Below are experts of layer 2 (counted from 0) of a mixture-of-experts language model. Rows are named router (the router's row for the expert), gate (a neuron's input weights, with its number), up (a neuron's input weights, with its number) and show model dimensions 0-255. Each number is 128 + 32 x the weight over its row's rms, rounded and kept within 0 to 255. Numbers have three digits each.
After each expert's rows: a language model's description of what the expert responds to. This comes from a sample of Wikipedia text that the model never trained on.

# expert 11
router:112178096080152133097170091210097100134155173085118148116135084186092082145121084094163084137094161129084170216081133065168146112144150144128099173119113194090149162110149106148092166100124106177163144142105109171132163089172089125172130170117099183113073089146175137161131148137148084116154106052112147177163166189150157084136084127047061116120135139141115111150156110140101154130162111113113078154094086141112094060139095150166205099136168184138129077132164122187146133162139113141141145229164081129149146169117117138129131124128116121079163119088160152156136145088132108162132136088099152157126117100120132129086092119136139122144104051125077114175099105116144096107131118115146098090103114129144134108114109135150104182091148128157110134096147146110164131096048103
gate0:127133144107115140112124106148158106097064159083128078147143084159082158106177106122135103128178112079084093119146165033070093138155129126104130158089165127120098109204099130075146172121142126089137119096193080097237159129119099155120118104120122144130084141149140102153135162122126149072137125152104121111116114161113084133109090043139075135080160167141150089149126148174128090127120174154081096135118125158125127119100135179099157113109130171114069159119127209158075108139128130033147136145167149101107180121179140144148083153116123115129085093134115152104069116168108134152075126097086160090164132181129085102105136119189123197162138140099158181155144178129117103177111075135129106116119139167096115103096119126117078119122103209122073114152131148090090167139062168
up0:087080145142165125145101087105099145125159139128078143149123144084119137111071100153157083088131151089222164119143114133106063105081101148111132090137067106130162127094128098130154108080124120134157162102137120093051101191111119104049133069152119068144124125119088139144094131111154127126112149148069102063106116120155160088111128097146215126140101106121126108142119091078117122090161116117127116142124131100130144123142127152126066135141150133122144055086094138078146121167154130133130159086113124104162063109064116079110123125104075094116067116187087109148135089116201111162131078111123130122149142095115175047130136134169157148136127140107108136093107089156101214169154110101145184108130056178064103068118155191117102093100134129103125214118069099105159143160119138
Description: First letter or syllable of a personal name, often foreign, in lists or text: Sh in Shahu, K in Kristina, Ș, El.

# expert 46
router:128138105146115129147114096198116102142131158107064123127108093128044127157110158167109112097141111110127163228074099136091143136142134114182115091073151097109139133109095157149204144098119162120110107166091114170114131127159112101086122142049096079084129166178161163175145182185121136192153166060088116125127149165136083113151106087159159178100150109148138100136140126132181128086140155138098144084121138138102118140122152113170118061068116172122166163123175150145115126094144150142074080117128104107115098137166114083174160127139130151182156143111194142101151123096135099131130122119085087122155097084130084139117123119074114078080085137128151219068077146114102190154158109098167148117079162118125115118112086122108157095129130183066145066149131167182131178064124145
gate0:130135122163105182058167120186125145147068138120069101162171220085101129170171132159075079142142065134045101176063137091147160196133123125081152075108137105108169147146124125164132132194131126168137149156086110143062173158161091038171077083138135165160115097118146151114111147169124133129067168154161104164150114107121125140119124075141106116084156167122106119159101108145143140132111097125124087111133121152088124173103109151117094121104184151173099119089146062143154147098197156125054085166109203135167104118166149098183141099090098158159168099111136074118084103130130180123102123117094120095127093132130124159134132164149164161128134133081156156127134116177089177131145111135117129140137178106139147179100146157115106154135140135163097061122124141070119161144088163
up0:124105178073163166194149180160064117152112177091162173191155115172145056082158112115129113177170118092153127102124128099098108171147132100102174129084099135136123095151139119163112122086133104172132147076105143140136046167132148139165142118117090180092061060097142156121101168157133088092149167129102156132126104120199119140186147061114153089097073143125125178138184103091095111155065121140134140161183167069176137170133132105137093112146080111150077142206156119192118071090087156062080141142146105105129113110111106106119152049128116111166095131106102143121125143128134098171126092148166155114126153158131117157084147121088173140133156186105146133117161087207134081079124090110103148156146181186129084127135114124160138123141099137133162142164127099102132134153105112
Description: Short vowel-final syllables inside proper names and technical terms, like Am-e-ghino, Ser-ie A, Chromos-ome, Geomet-rid-ae, often after M or Al.

# expert 33
router:143154122122153158119159079215113104125108110097167157092108121134182114098111190118117129132040094127123161253134112116123098119123168153135111157069085097113132090129139158160140151062137098098147122145075155145156149141167092136130111141093175133088101103169173141122119208162174102153187108114102133146104151137153183078158135137042099126115232106102127085097144152147179102106134156138103140115092079191109096097160073144106208102113149136124149118140173085128125140123137146087119121149137160133121168141151098105137136111147147115134143114093167061122096152109127061150160154110121151153158144133087113171075122118040115109111127122120094118158082170093154081093163105142100130167149128100131111126174123052174139152127133136138121125080213142079150121125112105
gate0:077111162147137108078181173146138078135141099098125081136132124078079121022093132127139143171092134113141162089109123113078098190134114064115090149138111146158115123212118105099084053054155130109148107063110137132087139107153085122149141123165102127171135127127095149170141174111121086160159169231112103136144182198149087163074087161126110120064122126143143156145148119140190157143118117113158109102152098124148162149113126126126117133117092132112107133141155191121121133125205142151121185089109118189130071059133079137125103140114141141154082134117172137169173125092079110131073134087123160127132146079134138165139152191151091181131140137138118145158095166110128106143151132103122175195158128091124091116137095171125165178185095168171098181089082121138112110158121120
up0:162125121167202091092113121188206167123115169093133085100070085084086111114136112129132086129123078136149153074055150148109141130094137122169157136119124069045157170109128136163128159150079171102180147162167141104119111130107149123118144168120119148079157086145113141066121106159102113094158125153099123158101109079159110109131123109096177079157114154121113177158104125111150134081161142145105140152066078142119115176161104203134077124142100111078129099136076102119127153068112128120155151139091127162089177187150185145188115121071193174084112099110155143160091077149150187107153150128124129149152081084135138113086181189175130139136102130153177114122134113123083117146073169159173108144147128094078117151063058161093105123130107096149133147103093139122108128173074092
Description: Second pieces of proper names after an initial capital, such as L-ar-ry, Z-ac-atepec, and name starts like Br, Kar, Bar.

# expert 38
router:140082103143107115138138066198108118161102090126152133162114091198120134114082153149097124138061047175142120204077094123154137163138115129096167104097100133115107112152106128203082178083139098119157105125087139148081188090180164170126130124092118107086098115098152126179114176105170129147124103131138129205139166144130202120173127086120097114114190119126135129135132178177182121062141119118078132102089077125115149077203084153142192126123108129163166122154131093135088181145145130109143054157196175133137130101124099150126109107155174120101076089140153130135144150065119095161136158086128173179170140125106139153088095134101143105112086148163085106168118123098158095167119067161097121152137113106138128112189102068189176128148113114123159154154141122091166120133131099
gate1:150113157073193186120119124076166176114156143158116115157183100161117065118108097136095125127159111124173080150138137106179127105124154146115148150116135145114149138084124137196123107131113140126139109134146148079152168145050115129167156151189109130108109166146077084108184150103116122135080076144161147135151126142124066142149154146138070097131093161070157173129055175214087131082153142158071145139174148144039095151142156151136110108118158167109094127087156153078158137111181144110140082116086137067161148131148122110111087159083154154101125110158095179162094115119185109075110046170135153097133163142150080117072134200134196120144106146147162080061067158129123140145118098151091129154147143120142115138141138123133120193140129126129127180143107163179068134101164084
up1:167138143117150145117158137166154156131149106117131151122147117131115183141132094124158155107118158125134144133149058120170086167147132148096114165078089150091153181097085173137156145129101148129067136136089145168105102113153144085130099124093068090064118157078086182161098095099132149135136101149047051165132186142173155110116123121109146093144113161142138139154097123129153107126133144115118137104110139102150125116078118121150154142158153193101064093128087096163157134082114067150114147117117197154172088179154104041160121154089103116131197133139171129153151109102170137168081125081072133112188104123097110165095086182111193097152126100122123055125090075127106137146101114116178155149083109118224128101093118118096133162122037092080145086137095078143169155182168144
Description: Mid-word pieces of proper names and rarer words, often one capital after a prefix, such as De-M-ille, St-ark, Be-ij-ing.

# expert 57
router:131118149100130159095113064202088142136184132132143070105089124128159133119159099119150127110052154070042176149114079160113148124121117119042177158134107156101128118126105125156138159081137118186134085107083166119112187139214093136145137146087110137124099083185122161094135159166166082147149111088160163179114087122129161137146156116055103125101127153112146151158167148179141145137169135101143100165133110136159130085161093131073181144139140188174128074138155170100131140135153084133118150128172141144160158193149105133138133136148120082090137116127104090119096109116126155130088159025150099188157157119150131139129149133101122124201120064112102140133080099111163096147146152131153127148146143109164114088134139071143123194126119133066141161054075144165226138118127130
gate0:137110139099101151041156134086160149092063085136122132143137144113133159121111095084128157210086112082140088075100099140096146122145138138120102126107138142168081096174134110122118174086116160186113122156073089144104106144131105130088102131122162125143136108144113126133152134078118160129173139110123132158140165179082100137174074145096097113172114129113166141114150163090097185119051142148184142170129123108151112144166131174162137094126184112041063044133134138142146076102122105135095136091140176205068107099125128041142070073139132121174151060113130110067128069136102104144040084145141147085083158093118122170134143162159123151133133144142145123133152118213171078127084146155106081104183109158157142129170080158161097146158111158154137129138117133111128143112165147
up0:103160126131150086097140169178125127146146145084098142168169114096153137119117125149143097096152138085115117117138125070112084118220100062163161178121207141078099161125069105075109116143160093122093142148129077111158156123140146165097115150089111068108128078115130178080144163124094137099149157146117189117101142143130137120147123073150123130076107125098069109107079082094148135126123187165137142141071129091126182160121139136089081158112123152179176077111220162146066134171129163133148165095142114185102121148167153133169126143094098149104150141090139116142131168150132133179094137054130148129184155150079126132168100056178111088180043145131111162186097109094091137113134199117112116106102090162113145140135109100113072143096182145103118168123095109071147114099142086
Description: Starts of first names and place names, often after country codes or pipes, such as John, Fred, Andrew, United, San.

# expert 40
router:111179112150095094123111185158177121090082110136117180170097165115123151105167211172092145135147200129139139174160114169091128133100151077065077094066101127211091067135083132158128129147112142151113148134065146131106161175148119129149143113140099112163200104159182134107214156084141177129205112098118131131113152126125100093116120126142110095168167177107114117093101169143101129117135108106113153093136190056120130103124164142117091143062111112112099101102104094177139185095109152084054119111155118147126192103157105132106137135081096097113168152124220158112159193106150103119102106138126138119143095097080124118149076113066121112090117162147128151127096144156067120076126164109085101163120131088145123151115119180111127107146111131136119100144141083171188170171118132
gate0:159176169125159139202139130145097169111077153100131136093115129157149114142103141158082131151146166177093140136133118105077165149152065160026080072148147107189161151108115061112151164140129057097151074147119146115174140151166106121109120096162156076140156078145178095129085133202123120153123103160160175144146116121128099088134100092083138137122142134120176144113159113137114163083125141200129130150098152150126163136118148202057153127113093102085066116100128133141105217117099129172131123179124131146114141153139119142141090096121121135121123134127128114124082155101130162122139113161144116070114153160108117117148162107090087109109096130167094195145186145109132112097181078133074105098138111120156198047111068102114106155127119212151141078116087055129082088166150162
up0:182146132132145120126128070089111178119192138098113097155113141148156114135144159086176117171126094126117096067124125116099131094187142124156087072077195106095086126080104146117150131149104113152096103156108140061174101154137116220148190158086116112139064197127131115122148181107086179160118138144130113133138080089057183123131171129146147103076157119149120124131145085113108099156185089140186166085133159104134167109096157131096129151104149141135130145114191098156141128148119148128114161101132121104178080058125152117098155138186175117086118152163139115119145134102144055125170118175117169161084127137113147166129083167149180054113127122119107140123193109088148126124104066123148151109153175101089133057178113094080188150119067071133146114153144157099129192101125087
Description: Word pieces in the middle of ordinary words after a first letter or syllable, such as s-our-ces, fre-qu-ency, L-et-ters, d-at-a.

# expert 55
router:125136159170106096182181063204138131115072136169121177131198116170087152078145095122122091137140116138153131128109113255129111126098160132127118100141141147191157194123130133125157157106125161103124121073136128091136130116207112076098160125087092149162083146121127077187112132130136128154144154139179101196152103166143196123096174132139108133130157113121128127159133127132170088094103124123153128144113105110121092117199070163112168075111128209151122193167090095175126154194153119173079137174137089100141141145104143176128179086113133144129134111125105102141102140138108090137063143056117177181119125084182168148145100150084123117142134113141119140129129094091116142177120086119109129201142169163178087136154101128149204113087140094125146098138085145144150125084119108
gate1:152151123144091137123142134084101114149072147087130095152063140178108143104126145082153082157099071169085057101053150143105121113134117177093089150127102082104089102101167156168092156156155153172120139139167149104145128124171092101110140105129136127112099113125132159093143107104131164152127089132136128143147124159145178148110087149171128189138140144108113166122103136126114107095144103127179166148145134143106113134193145096153063090135140186163132136077091125138108110093110116157221107149164172079110073115143151095168150160098110124090091159157188182168145069141157112103158149148104115151145069151159125146177144088155169180114103070139142111161080129121116112213098137127192141099152158079172141085208120187070097124121078103085162119091168101144094058125059155
up1:098155154147070183120126161222133169163104140087084102118098129167144103093045133155146112106134106149136090139077156130153138158120189104147152192128127158077095170048154138167136171091111078108184138170163152149146117095108094109060171146098101192126110097222093189182141106102106141154077127140129186217192130096064135148143101132145131190151084125115087154101164164121119109127159062098130158160147166197106115144161138081127148148116185156157124108140155143166101081147194110167120103182168127130155135164158182126134139116150172136098098095111132130148121118152155117155165133074136168135142115123114162149122146170132132119118098099155159133108141179168101173149101097138143117122124101101141134144123139159109133166102092114153118192156171123135174077129098122
Description: Lowercase first pieces of longer words, typically prefixes like pro, inc, rec, reb, le in running prose.

# expert 2
router:122084174185144114118106168123173132123142091145151167165119122145141119098073101139179190139118137168174122155138155131133089143066123151102154058110161115169094163090132137126105106185193139117114122108155173074156110204153153130129088097201175216133092143080173092140138133089220143172162163112117065148150102101141125099129135147142134114168105119203138113108121135101208098076130132129079139091126101130174132149137136191148100127145091119089148113126159119122117125176153149124138114151118081057134116118129108201119176178136131116111135181173106146144153091143105156100122131187117116159135062098124156120131181094183157104092153099127094094183143182208105096110114084146125156152129114143156170168151127171110124124101118140179090141158144186105125151156104189
gate2:125142123085075103124120162121119154148164201126102127110145138083106180132149113079144074053186127136081102167106125105157141164140193111155096173079130161160131172118184097155103131107132140090098136151227113091125130123121101058121117141010166143110088189116158176106143105101097137098124148091157107135104158131108178172102120102041137147081157158131170121124134151139147122117097068093135154180135092163133129094123139097129090173143066128189125110134105172132117140133145178113132126076095162107164086054145118166134121113139117142109136127117116103169121095146096081121103134089139125134127168131181196157155191116125161119102170115123180066115120188117172130146118127131127054098093064167137121199132094135092177128121108104121146160132103111121092166181130132
up2:158120162101140124159085172123111121188057141132147124161103129047130152124137125120072096106133178065095132123087123171120172112193109119152122100093100158165158169132098099146122116153120155043129107149082168148185117115099072150178171121128100132091112116131113039053131060154136114121191136101133107088110176127106101130058162081162145106087101094114161137095127057107122100151070103087127142110150171139099060115112105105127107126118108107116156090117161118166128132135126103176147159208086132132140120061169225168152100130093134141124083092122139131124137099117160147095187142147148152125129102157118153110090087121138143097104105133131080108151169162170158159077155105100163099155102128164182076153109118110134121067154139157114097117121099129203119115096186087
Description: First piece of a split lowercase word, often after the or a, such as def(eat), cont, under, opp, and last year digits.